{"n_experts": 160, "router_score": "sigmoid", "routed_scale": 2.5, "positions": "rope", "extras": ["capped logits"], "optimizer": "adam_atan2", "max_grad_norm": 2.0, "batch_tokens": 32768, "max_seq_len": 512}
Below are experts of layer 4 (counted from 0) of a mixture-of-experts language model. Rows are named router (the router's row for the expert), gate (a neuron's input weights, with its number), up (a neuron's input weights, with its number) and show model dimensions 0-191. Each number is 128 + 24 x the weight over its row's rms, rounded and kept within 0 to 255. Numbers have three digits each.
Before each expert's rows: a language model's description of what the expert responds to; "mostly gets" lists some tokens that are sent to it at least half of the time. This comes from a sample of Wikipedia text that the model never trained on.

# expert 25
Table cell separators and line breaks in result and election tables, capital initials like G, T, K after semicolons, and sentence-opening There are.
mostly gets: " G", " Mac", "; T", "; K", "; G", "; P"
router:161135221141123128116124116124132133107118124137132143165089113157140135150101119155112125100143150160116110108140098111177174138150138108136113120126168086117145120144108092131113120128145139170117148125121103157124160096104150116135163104155173109152185147133158133103107130127103142153125146125092124108127135121082085151126116130137116146138125107107101134117105084162130112093104166100140129150132106151163113078123093150123133165135137049138149137140136120132167118113170138137118141109183104172119147137129118143167117122150090148152138163141189092124141149138154134130
gate0:120135100069090102163131137109132171130163153115147125131137145130083096093109109098079113140127120152115107148107114121128118142106077148106161169152125139116104108105158126137155098120128098143099151112125098131107129115110102141140116163152124128145130121126127172061131094174106146080109092146142111133098129113154141112138132120125119127103112148129142075131192134150110154143131134126115105152099096135109114163129162141127123151144104113121111094138144112093139113122115160124073149170131137130113155134119162127122118158163216101105160093139168150096150119115150103127
up0:121121129125153121123122124100117130079127093085131122087122159114122161133132128129124115140139087153128094137131130137123077109170143149183112124076153136174132100136121101121154176133095131089141143149117091121141156113078133116112141138141096153157104137110101122109159119164105129122159126113140105100091136119185098082138130144093137107123167083153138104140097189132149111110094177081136123162166151122178115134131141103098077114109158109130126160155140152152128157171124110101161108119100153143128141130111121114111148123127118151109133165118126094142108101116092129105

# expert 60
Surname or word prefixes such as Mac, Mc, La, O', and pronoun starts, often in species classification entries and tables.
mostly gets: " Mac", " Mc", " La", " She", " O'", " Adams"
router:170134249134124122122128112125119130108120125136126132158100115153143148149104114154106122100139139159120107117141106118175171144145132108141125114123162092123150122147110096122104116114142133162125148121123103162131173108103147115136169114153181108138179133133152132107106124123112145139136146132101119102133142119090087147110117123138117152125121098105106130095099089150133113088108167101134147152134110150165120072114105148131132168131131071143160142135134109130171122127165140146120142101182105177111145137133113146162120117159090140153131166145186092121138151132150130139
gate0:082131117125108094098124158145135107153129114125066101140148134138114117113162141127126128139142117113141136137160125124110088090135075156107129123121132139108110131144161113217109156114122153131116109157125126136120130153119140157109088111130114130105143126116167099156149121158118164176136153152108138120157133129129138134171118144103096118088119107085128117145161130108102162182116111133088108100101154110166139120116189141120071174112152129131126110133121151075127150125132118098148136123117145145123122110102132101086121184113132163085164121094141139180116100169146131110
up0:137135118206104128127143172118160086087107171127095170086114107128114118140109139113140126131153134111166097134144091145104133122169169103152145157128130106153156137127089162125107097146114114152098094122101134172118139122123124131178145153152099125127139145163110104100135103143128110164157138144181157112136129093179121163135110122128162107192103138108158126140128126156158119141119113130125133145100125119116160143127135122138101106148083132120146132058098137156138114095094100155145118141098113142167160151173139150137092103116146131111141133129113091143091135131150129155

# expert 37
Table pipe separators, list dashes, possessive 's and capitalized first names such as Don, Albert, Patrick, plus the suffix ation.
mostly gets: " Don", " present", " Des", " Albert", " Mac", " Anton"
router:168134246136118126126132123120126131104122120132128143158102107151141139159095122144115114101138143156110110113143102114176175146146131113141118129130164079119143121155113101125106119124133131175126148127123112172121167110106149106141167114155180117143187135138151136112118133124110141134121150131104117106126140118078080145131115127136116141123128106115101133116103083163131120096098155099141135139128108163168116078121096149117131170134133046141139129139132119134161119123162135142121146107175106176121147139125123150165119119157082138148142162133175094134143147135143127134
gate0:137155119112070106137121106143112146158124094142133142140163120137086178089076127109154124142137132123160134180146133098144120104105147131116096150130127135131125145133123067134149103150108092095138138127170093090115103094130130111086107084132136159102170097139158160114124130110108136147115088147134142104132085141140115085186138118099089193115140123143125114097129132137141143127097080089124161170127153125136114104129146121128114133153115170141155155163144109094155112144110088098134156156106148128123097104096139140111155114142098144113093149137095096117124108095126132118
up0:101114139099144149149146122131124122133134125120126102116082173127157080125115137117106119144112168105115164085093114161110142109140103143109173133108160131137142170137090145121145116056178175121146126127107110133160152149092137148146144131146132108145105135110136115141168083121145115141111117124158151167111180133116155118101147128127113064127101112112131160133092129157115119164197139111171139093123102100134152133103127135116126130125149128111105101119150181145134126158112168143108101158131120132104144185104106119125074128073155122131135132135178148150122118116142151121

# expert 11
Pronouns, had, that and which opening or continuing narrative clauses in biographies, such as he, her, it, that she.
mostly gets: " he", ", he", " had", " I", " her", ", which"
router:124103097096135157129126101125121147125172113120170182144095077132134123152149122124127114114103093141106199117143186128114134120142158119131129129152151138122162145118145122143124162142124144103133099149147147154108108105141133154145130112142123120137099130125147130076095107160081159091121155139118133168122109156144111113105146090182128079102135168157123116150123142132111072087104129160122077113129133080147136121106144133188167124062109109145095102125124128136095102133120135168125139144145144174140142146129106114124128171117134147118139159113136110108158134178109137126
gate0:130150121158114158150164109190170125117179129135129117133147136149144175140141132146158163132128134126108118099093153108128115141114069117155113174136134122120160090138112141128126125116118076142124110081101154132153143154120163138134127154170132125126147107132114143111149128132119130148113150154136193114173162089108121152129151104130102143158099130118133138143114166095070146088119093162073147112137132096159158115148121081100133121121140125136113184143096149090126150117116109110126138134115083123141135143129114111147118169135115077170085131157111160084138131101125126103
up0:116133135099147107124094146120083173144091171139123137097111112143084142095106117098114123144145162159133144109121118185115137121141156135082161124099125147131085086130150126188132127082140118145178138124104112146117133132150137124102160127123114142107170146129104119124142194114154115134155108068177101126098127116114097118099111151138128174124110139117095084116120116157129139169146164077155141146101196135159120148106129126139159146154128123135167149137135148145151085123103100137127140109150121117136131092128168133113113074139140130111140110119125134129082116134151131158

# expert 13
Adjectives before a noun after a or the, mostly ordinals, durations and frequency words such as third, final, long, annual.
mostly gets: " third", " final", " six", " long", " last", " short"
router:161141116116090136122128116119137110151141103167103131100162148155111118118168096166148137103090147177158138125136122143143153127109144123144141133162123132133121134135146115130125116141116150119119095123106158170165111093112129143137115115136143139094156077140135078162082134174154092151111180159155085107110147136097126149101131111116101164160132157116158129123127107178096152139091117098111077117123089102153124120094125100104108113116156133143142137110160160119090097123106101110196126130110140079123082144137165155142129144164125136159136143084125149080129115144101139111
gate0:173169142117130129122115136135143143127130129090153130114189175089124141110120137062150145138119155137132104129115144184112078098141151128112137135126119142100103128160133111147103147111072147129135133119131098128170125129127096128148157109132127136071136134175153161165154166114148113146131133136125108144167192106130142137132148090107142156149170165119117132152125155144139136136090144121074115145104094129136149111124079123142111085136154119125135105127140121115171109114127136094147118148142115108129144126119170133141098110140131193150094142082105113163102111129176166095
up0:113128132099108090117146129121118162133139151153154104118118092146141108120140099157119130132165154160129137133150082090135190121143088131075121117084140135127122102154143117147134166157131087136177120160125164120096117128120156090130148108135135075172099151133124111122110119143130129129129149154140157145131074100112123140108119144130133073124084115120135145125118098090089110099153181122160148148089154129107132098116150156155128178127147130129101106135095135155193140118135159146108130110177123140137153120147120112064117134095152123154159100154140161118140130136111095158

# expert 1
Number words and quantifiers like two, three, first, second, all, single, over, often right after for, of or in.
mostly gets: " first", "est", " all", " three", " two", " one"
router:123118101159118110128092150140127124140134113146097123094122108141149117127164186169110141071142085136138100116128100167136148145131140138145121157157112108122112109069113129142076155107122149150158139115150142164113130117148161113101126137125113109124148136138113069099125122160141147168090134130113082099142091122127107115133149126173138168112102171089117142109130119110096138123113085118127131155156116125136112126073114141115089182066139127160140116152113158123126134162145110141122163109122117117120103101132145172076116148143115151140167128107126146113111166147074134176
gate0:103129128123167160090146100100109125098150158119111119139135106114160147161155122104122172146115170115096161124129088144081139116130151112124173138115142108122185147129094099162188134113144125098114112130122116085115122161117150138146098079123130104132124163136154133087137120132114165124167160131131214155120103122165115104156144123131105103147125109108136155152177160123086074078128117122127148162141094134126145131138133155113145109142110109131115147112116152098124141166136127125156120140133115129101152153133132095155120080112093131122116144089109168089126096136138165139
up0:129136135116074176135133171125100077111128151134129143140126135168116108131115097143147048084108155117103137144139132162146097113115111127090144136145130081130139138153111128143131085133118167124134136071117092160123096133112136147114133097144086077102147133121160148141145140113119144117112125125113152125138128076115100147113141111143113152130146122117144152112128160069126081132144112130139151122143159098105135135168135175130156129099170094154123147151095132123092174135117147105145155112150104120111141152150155156123143107139154130164077176084134113102082146114109149139

# expert 5
Common first names and surnames, plus place names, in bios, lists and tables, such as John, Smith, Texas, Kennedy.
mostly gets: " John", " James", " David", " Thomas", " George", " Charles"
router:126098067101120146129133124152122125126156136124102112104121131107123113129116151089133145149133093125175129130102139121103115110094115137085138131148121183146132147094138096167135110135118121101131124151140141111124102145163117110099126143105073136099057141147141140150159126161133119129135138134132157180119130117148162111167113118096129107107129147127167118154146153121103131137110093141121104089131133089120111157153176111130131092116109195136110091143122152125098128148130144133152130144087134121146124123114143109095120118090153125105109098104008149146108103134088156120
gate1:093133140114142169138137125140120129132118153127090090149096125126126136108140120134125123144122092137148127129092136159143126153129114176132142096090171077149160179097121116138105101103128178146102107121097093143191149106159131122093130172110095105118146133132105158133122113052169135147132137085143095124092104130118117082127117136122098113100153133164135118141141128119112132189143135184122107133101116142112138125109111104164127098151141109123147146122114190133129120107106104155098105104110137147144119127128136125139177086103159127107067140133170114129114146130086122151
up1:128121119149125118114155159128129153117183131117111148116122084114124125184127112112143105104106144129122161134143121114083154110104123094105121159159120151129111095146110116109162169123115126087163171124133181099098118154114130115140129077108182165120077134144143082141158137134108138106140098153110165121150125106148097173129123126090164121130084100149095136091109103097111122088102111078159135104181146114139112147159151145110126154092115146124127118129095108125136114101157109089156125130164143106148145160109144122106105167121113139098124109110083127144169098100114148128

# expert 9
Ordinal suffixes and words (st, nd, th, first, second), plus St, Th and articles in names, such as 25th, 1st, Striker.
mostly gets: " St", "th", "st", " first", "nd", " second"
router:138146101140124110113118081098091096130105120155095149088132068126082104106132139158138135080150126147102128130153112120166154143114137111167158112149112144174122121103123129115089117094113116141137060145097129152126156082097119150126133163138112126141149126147177098131118128167155112113120160121131094137109117095120146145118138129135100153156098138125150109094122133112105119155173113127152094126141119135155144172066115123136104107114113121101128108150088093105113152139143074131133143136119146098115107102162138163104137146165113137175151154096088144090087160128124115165
gate0:136144102092113151124132142120133155137106098155174132122180129096122152134135132100092112164111135145130134127138134112139160110151121100131124079160155144110131125132124128149118206125120163111182136128149093095149112142149095095141143146135152104142095137095120136154128110096125153136123118117189149133100117136095173157109134144129130106115096143143122105106114167142138187176143097094121120112110132134103141125120092122153124153107100174133141133091118125134105152115124113103122150096147153187126153137051127075145099147121147139104124124134123100176114120190125149128
up0:139113116140108138130129130102106101171123075120127114102161103181142124127092113089111128133116129123142143136109130114150133135078107125106138140149100118128104137130125115115136040160144170115123093092098130126145123127104080115128098115146108089107138089142133137120144099137174121146144151132128153128146159133131095140161119079095116123137136097116125139126125138103094118090129087114098140141139129097107167116126157167097111128116105101100137157110118132139080095161085146167148118094086168086136134117127143139168109121148160137175139138171117172129109088063135138123

# expert 33
Past-tense auxiliaries, pronouns and sentence adverbs in prose, such as had previously, it was, was also, However, The film.
mostly gets: " had been", "ically", " it was", " been", " was also", ", which was"
router:144140160152161163095153106148119087122121156139153124101130129153108133159146135126070107142145119155108156107104139167112116124111155064167119172165145117151131116144159143102119120155147162122099152124127107102152135154096108163085115106145107148125150150145133115136109095152091133163107131127092135168123163126139119141182143099134145111111160102135147148136101184123109133128043092125121078165138141118100158130127124158131102160140160093176107111113130115116107176123122115159119110118103119154122132126129106122122112116101122099079153152105146111128098121141117111098
gate0:131103102163115117127129122146082093175160119147097106131159120130117127172120123109096163178152152131126100144125126086134148147162103140136134137157150156144106121084162140104170125120131140127104090162084123151151143161116170169153116170173117147177135123123135084149108119102100100149110126141133155110108091113139102097181087121123086101160100119136110127129147096116096153098143131120134166125139098120163142120095129132122115131139123167117087117117142129078169157160099098126115157111110150130106145136127118150129163110100082154122148111098111106128123079145139136157
up0:132163107109127156090100111132137163077145144124074148185122120101117182082111146153168074072108135130118150122167152154142119137105137123133141112094107131113139137142096118124123132144145094105136073119150126144097161100142085098126162106107162130139092128123150135096141086124090185112116146145178111106166149155143156145151175151118134134149119139119124112136118173096136173112147151097102107118121152124153115097132171113150146128135069138152145127128102131129132116111142159132121126153140143135136137096124124126151127156147133142142092137177136092150149164117136152123

# expert 46
Single capital letters starting a word, often after an opening parenthesis or newline, as in (Dutch, (Evangelistarium, L(ivedo), N(ZL).
mostly gets: " L", " (L", " (N", " (E", " N", "- \""
router:176134253143124125124119118124132135107111120130134140161097116155138134150102116155108124095138151157114117112145101121173175145145128107141121112130161086117144124149120105126113115123140135165118150124123107151135168103111148123131164110154180111172189137136149138110112125127112137146124139131099121105124137120080088153129113124142113142136123101115105132105105090156125118091102169103138143151128108152163111079119097146122133163128135057138146134137127119133164119121161129138125140105183103173111145131122119143167122125155093145147139167142177101120145163142151133129
gate0:113088112087113155179130088138138102132127146106067152116095114078106153159137123141126144087161092140153114096115132114123121115145153140140145095115097136159138130112150114117114144118086124101079112100150102144126144154113125163111144153102121090144106175119088141146097125098076106143169139115135127118148150130135154127124175155116141117085079176108086126137120119139104119152127105135103149117123122122107124153077173117111111116118132086137081145133120120206139116130113122081103133122136141135140088124132151129162151136101147104130183106113135144122157119133143131095
up0:088138101110120100155156134113150105158151074107185124119109152123135098153145131141153117095104138143133136094121114143137100159097125103101148159106108168123100142154129162095135132117114126119114115149116149173164136117104150144170141149122157078131113174099119151138140115098132101116160126132147109126138160111118134135084144123154148146117085108118073118108160121122169124159154114117134061149139135116143089092112129170150134122137135112162134080140159146176149097131101103128096119124123089080112178142111167129176113162101124132168114121119101104106120104109112120130